{"hidden_size": 128, "balance_loss": 0.0177, "num_key_value_heads": 2, "head_dim": 64, "lr_head": 0.0319}
Below are experts of layer 5 (counted from 0) of a mixture-of-experts language model. Rows are named router (the router's row for the expert), gate (a neuron's input weights, with its number), up (a neuron's input weights, with its number), down (a neuron's output weights, with its number) and show model dimensions 0-63. Each number is 128 + 24 x the weight over its row's rms, rounded and kept within 0 to 255. Numbers have three digits each.
After each expert's rows: "comes before" lists some tokens at least twice as common just after its tokens as in all text; "comes after" lists some tokens at least twice as common just before its tokens as in all text. This comes from a sample of Wikipedia text that the model never trained on. Tokens count by the router's weight.

# expert 51
router:179138122127178139117130154122151127106104108141126079153181143084165128114162147134128120094115118105138108098172145114114166110119132155150089109137177134092141142142122156132128113126145128
gate0:122127127133127174103157187131131133182158116113134107123159148119106112117145124088138171102170138130127119100148143151144107082126144151147136143089130130099149150160134151138103155135139130
up0:098185137108128123140188124154147129129107140141080146121089117168166138124131111110124115125131150118145092119127103094132137124096119101132156131154089187108116102141144161095089120110088112
down0:158083125145143140119115140133109079128143107155112136094121113104142106145141111124058124119165118128150115069155137149129152100121097129151112095147134139130145147108125119117130134141138128
comes before: "and ", "which ", "but ", "the ", "he ", "who "
comes after: "s", "e", "a", "es", "y", "er"

# expert 23
router:135147137152110116107175139142104132145163139131184150152113130102174126138112115064140106150110115102141158083133139105153165134139114068140100147123092045166127132112101110132146154166120116
gate11:135125119153106087136110157097128170152176157182120104109146092202100120177119125166101115094136148089127131149114138109110119134139123136168101105120128125102116121116129143131148147136118112
up11:100131143129132191132096099138150079101089119144125153137077151090133132104151119134159118193131134175137131112151110141108137106127157139093178130146109118135148136111167174123091123138126140
down11:130114103148133124171125097112110145086119123090127112140087108169120075151115129136124178097132147104158112152113128085103143116120145155124120125120129151156116126169112120122073117094110129
comes before: "–", ".", ", ", ")", ") ", "; "
comes after: "201", "| ", "200", "202", "199", "198"

# expert 26
router:163128140103128142119132135115082131133147152129112169082125155102150102110100123139136156067103117149132124153118135134119132091158164079142120137104154127126130103127154096092096141146097118
gate0:177090127139066098095125131123117152164115126128106102155132148120096142107152117104120135146102132131129147156150152138079087128111115139120151116142093117121141121111156122094095126094130157
up0:148105112154095138138105168090124149134070153112126103165111168110129151094162098149124138122110123127135104189127136148083100119112106125129150140152114121153150121113140154073092114112136152
down0:168089102125156099143105139143147112123139132133071134128110157152167108127113164124143123106125162134143150112124169102105125092130129124115107133104073118117081101180110117100122121110095146
comes before: "a ", "the ", "been ", "also ", "an ", "s"
comes after: "is ", "ed ", "He ", "It ", ", ", "he "

# expert 8
router:182098084144123159085094103132165116126131140083084128109153100114127170104135112116140119100146107140075127093092141149138136094157140157129144141145170147096146152159134141111129150152155101
gate16:144102109132125149162100116115159151095123156116087127157134108099132135124083114122094144164113108146153133143151108079141115123092153147124125094100173126112132141136124178113098109103118145
up16:106144106179131114137143170103097107133128095166093111102146141125155092162090089171136107153108124127122137147138132113116137121154109110140141157083083167121131154136192128110123110136097099
down16:069137109115165156124130078157143109166117123125085187165082107114117117114160088149117109139141106149155128147096107095127137163100100165125097111125136115098163132067131105135138139162139121
comes before: "of ", "and ", "| ", "in ", "to ", "|"
comes after: "| ", "f", "k", "th", "d", "m"

# expert 0
router:152136135160119118116136113155142138101119161142157073139094148130121139150127118077114091131103119141151141148116177092094166162153115137133101178172127074099141123153122116164105154111132163
gate11:107128145129090151099116111116103163136142168143132143121100126131172127124093113132156102108148145173146166147138124108133146154112117170073116164149102143130099159129166079128091138107116147
up11:109161149116116136113103140116108149126148149129140158134103125138182124135104098113171111098154133163147153112125133109105169172128128145094110175138113107139094151136174082130090143088111171
down11:101149141188067100094181102149138136105186145132155120127131140107129127123119119160172142126158121110113093087147129144111154110129094150085110120139135154114143064126120131141116123118127161
comes before: "–", ".", "0", "5", ",", "4"
comes after: "| ", ",", ".", "; ", "–", "("

# expert 13
router:105152141131131189111125170141144099137132157141099122140121167119117147141116096173130113130155148121123126135132113135139187157075094122127111138128124125091141108112127118123130151131177129
gate0:140103099162091177102099113087107092136074125136102146113168117139162073142145109085133147165104130134158109134098108122137124128116125110102107136123125131113155165114153089096144146123166146
up0:159185126120137144165131149125136176094148096133139129135151183104126143154099135138145111133141110105157155155118123132072117127145090139162128137146120103134107103124127132135102136119142094
down0:141099096122121127116115109154134088131184106162108099107119158128089160136096135123105127165082116116126114140128097105151121164110138108072144103157158116142090094129131110137098106100125174
comes before: "s ", ", ", "s", ". ", "al ", ": "
comes after: "g", "Rep", "G", "st", "P", "c"

# expert 45
router:164138153114122149093151094124132119177121101130145114124154095089090107099130129088077099144167140103139130140129147129118183097150120151132114146160121116137138146121139095135151136119109127
gate1:135161137138110176150126107147107116149109097130082133125140081094100124155170115094149105131124148092123100113103154132121117164096109145126113145103136125144101109142154138083081146102096079
up1:128110115152160142109112152104125161095150160117165137124104141118155111092108123149173109123105132125130174139137119164096131115137160106073144117158119111127170154084117103143159126177151138
down1:100112183103116112143117116148114133132099116143105134174131140148103166161110114112120155126124075137127149078084122124086123112155101106090128126116092128156143121111079154170145182104106124
comes before: "- ", "| ", "\n", "\n\n", "|---|---|---|---", "|---|---"
comes after: "|", ")", "==", ".", " ", "==="

# expert 35
router:125166097141123161129095120116110112100144124137136103096132152110132143164099090127109147131153151128141138116114130115179152133116110145139169160078141158148126075123077149093147112106144121
gate0:112076143110160134132104104107094140190159136108151112110122146091106126194088137135074134100139107134132094115100112120141140132084122076141126148103155100117157107120087122126139149152110115
up0:116089140131147127104116158143135185129114126115156143148127127105161155148117113150138160118121133130120109133089120103089169180130145096166133097070135155150161106149119112118102134130115110
down0:150114087132108099149137100121126118125121120099081112130143115107125185164150154125139137079165136125160111133131144162144117137135120103165138150131136135119167147147148141127147138099115119
comes before: "ed ", "ing ", "er ", "y ", "es ", "s "
comes after: "R", "G", "g", "gr", "B", "b"

# expert 52
router:156125134103129152129125106108136128158100143136070078089107126103086127109140109154119153071164111104109116139138100146099147128126168151148110145085139113144149140152140107105122104115163117
gate0:112118143139125150104131129129154111113146127119123154126104150105141180166149191150142138110141103126122175170120121077097148103156085105118065105103129113159158131098125076120144126141114127
up0:147158114146099116125135131138120123157108139154135115142157111144127096106091076097109130138125149114127079108115179119157102099106181113122140145134140132086146150132155160137105162126133116
down0:088095140137124113120113098178114109123146133100154116109078125107116137108127122123197089101126131125200150132133150119107093126121070137108082111130157116128090073133109147111134102132137135
comes before: " ", "3", "0 ", "4", "2", "1"
comes after: "\n", " ", ") ", "0 ", "1 ", "2 "

# expert 15
router:149106123131130134153102125151139139120161170152169143125124107139167108135133161119148115162134157154106131126128153108121103129140085164136127092164119138114133116117109151133163113126102086
gate4:130148140135121116176065127126135147142165121101173113106111080126129111096150079071109123151135171100161142129131163104143125099128116142133128088151124123151108151106091138119133084080127119
up4:184090138108103085123104143115146125107154168140165128091126131146134160129122118181096143129133153102143152112155096109118100146171142113114121109135122126197129108131099119121103133092091140
down4:152111123114106100145117153163127120133111155133159098153136123088147134166124157144131120105117122182158084111125131162130115114114138105123133124141142158107177128157145120152138113179110105
comes before: "i ", ", ", "a", "el ", "h ", "\n"
comes after: "M", "m", "a", "am", "al", "Is"

# expert 28
router:156159098121137110112146124094120112165108106142142074066088113111167138130119111113135147118110119100142151093135085132089151097076142138142129111090108138170148096130118102124127129140135146
gate0:197117137127134138149144094131141152136100132104156118118136131099146116123145125114128135128145121150120104132105070137113123091089077145121163151123106137131121115118151103155155130112159135
up0:138125109165134161150098161129130140151179118129089123160132160147137070140114087110150139099161098121149123145127082133126142162132119119131178117121093135115121130130162174161179129121123087
down0:105163148141124128155124123121125079110105185099126153106137147100149140182158090121141158094121115146164159116142111147104135141080139167120092134147129168100128135100124129090153140158110098
comes before: "the ", "a ", "his ", "M", "L", "B"
comes after: "ed ", "s ", "es ", "ation ", "e ", "tion "

# expert 62
router:162141083123119093112131109135138146112112151122088137120105135136153144119147164120139150089125130088108157143136112156151159108094117163128103125099148110176133122107125111119144133167092131
gate0:152100106122131133124143123148122140111131133107110147102132149120153124148139162090095118111160114108085168132107115128163094101115142166156141112089152122167140165155166139127117146175118134
up0:095136138145124165102091121111117129096146131111111132135166131103160098154181136095119104132153135110130111181123090132162098115147155091135151110089134120149150139120187081115145093161129161
down0:133129125112114112115125088134112132131125112164129121134101123161153151110115132113193147068144158116166137117141119145091142110102089136132123086115091125131136136112109115123135185148136120
comes before: "201", "the ", "202", "200", "199", "he "
comes after: "0", "1", "6", "4", "2", "5"

# expert 34
router:088130142143163160112127124106142112172128141140119105158133130156121132138136135123144134147086139146159144163118165137094126108110178142134095102136114145141139156162103111150134112119133120
gate10:139143147154144150161123166145110163165127140145102169136140074125106115149124162134111144167100129143122143129130187158108136091103146126149150140142139148133169110174111146132093136109124154
up10:098092161123130155187167091108146117113127103094133158130077126106108150162108150176159121125153124153154099118155148131171186114073120079133155146130103135121113155141127155130079111152142065
down10:143144159112165124116100142135108136140073172141102145093129091123178123157170135096114137101138117116091090164126111165138160129134154149146142192165109149092119111121167136163160132158113145
comes before: "| ", "|", " ", "\\", "{", "/ "
comes after: "| ", "$", "_", "*", "year", "}"

# expert 9
router:146137148119153157131157136136096139105092156147118096090173143125179117127144140107131142114076157142119101162131106134169191135107174125126144106126117149166112161083104081142152118127123111
gate0:150086154164132132166093139143126115143126190122112141106152146132123133151099112144141093102138153158094145123097124150144117144124134119113094122116150097130121160082091100135131131116150142
up0:149165147156130131109124154095135113114148145127140130152105138124134131128142131106128105176112148076149114124150159059134088123131104132157153136141172170141144115172138141127145126152096132
down0:144106091144100121118091139121128143115124135106102106167099115129131111118140119098133150105167124159117154168100145193153113131137152107126114108129100153109101098130129105134124116110149151
comes before: "- ", "P", "L", "B", "S", "D"
comes after: "\n", ")", "\n  ", "|", "\n\n", "="

# expert 36
router:141143155151084158099121101146095140110141156128101169081106137115129131110124115114126158110100132180122118131152113140084149085139168091138134156101090084126131149108127099124139121154107160
gate0:129145113116105115115143134068126215131118140152133155116115122138123160108119130130159158156124121131142153148121131078098102123127114093135166142188129102142163125096125100109132106111127145
up0:130138096153109082154132107108142122102158114178163144112105149110128097132096136147131136103132139136170160123132116159119171087150139172091130178118142124078129138137131139151139113122104077
down0:096127111120126140114139131110126175141057197097143158102163141089096188125147095140112123131160095131106154108157144115119098099141105113133142140131144103132149125117137112122077136134113104
comes before: "a ", "the ", "been ", "also ", "be ", "not "
comes after: ", ", "It ", "it ", "s ", "ere ", "es "

# expert 60
router:147138153136100144149104105132142131106094110113101134141086096113151100090127112138140113145109156158123114161129146107147128138153110115129145144144121138171146152130130081154129154117095127
gate6:151092115137117168172117120165142146085134142135125132119094138170103095127116165159167130151148156099108184106139130115125135159146151122134132165098142156110123156124139116134144111141098108
up6:178126136143110164102107118146155130107136148127167122122099107180119113119112135142102104172143178124126155084154147147138109163110104107107086109135193165107162110143112133112116109125134099
down6:122149092146130136120122115153126124116154133168154095163118124164118111134129132089119151145162157123096128128150118114076098117168186127134111108123128143100135152126144139136164150173137152
comes before: "| ", "N ", "°", "|", "′", "″"
comes after: "3", "4", "5", "8", "6", "9"

# expert 63
router:095113137111112107136153099088142122107099110093126149144089155137108143113069112096101133122108121138130122104107169108151105145106169122147115125163151120154130160110087165154120139122152123
gate16:183129102149143162133112139082171123103075134155117129154138125112095137142107136160097119111099160130137101096113098087107075146123131120125107108113152078156115144155106115123158122118170106
up16:168134119138157157095101092082147116166072109147164096074108156092102134142099143132095141086082096118155127087110101134133073137135114116137157111116120110124116096150129137114145093119155120
down16:109106151086113122127128123124143136116118133120112149185127048157140109123123134148157117119165139169137117125137141147123127112131130099115079159115095151145097140084139144141122147150121154
comes before: "| ", "|", "was ", "(", "is ", "/ "
comes after: "–", "T", ". ", "O", "F", "| "

# expert 37
router:147152159169168141110139139117129118132097157112125118106137141124149068112125146095132162086119143128159139141150128146165146128164122146141176136097092106089128144084139104113111159164099081
gate0:112144139152135148114131098090144104124156125117113193113110137125091115171105136151121122168167135138152145081128110168170130134142104081127107161116137082139132170130123095139120082137161091
up0:145128118159094140143151159135086113162147136106118158081123137108135084129116103105098124146157147163154089120113141120195141171096120124149107110079146117102106153082091097156145135126136116
down0:125134132103167099140133104162133147134139130096117110065133161120134137084112114108136136131099137076163150166118144142158114128157130116106119099162169130142089124137127122119150110142125089
comes before: "- ", "==", "The ", "= ", "P", "== "
comes after: "\n", "\n\n", ".", "|", "=", ")"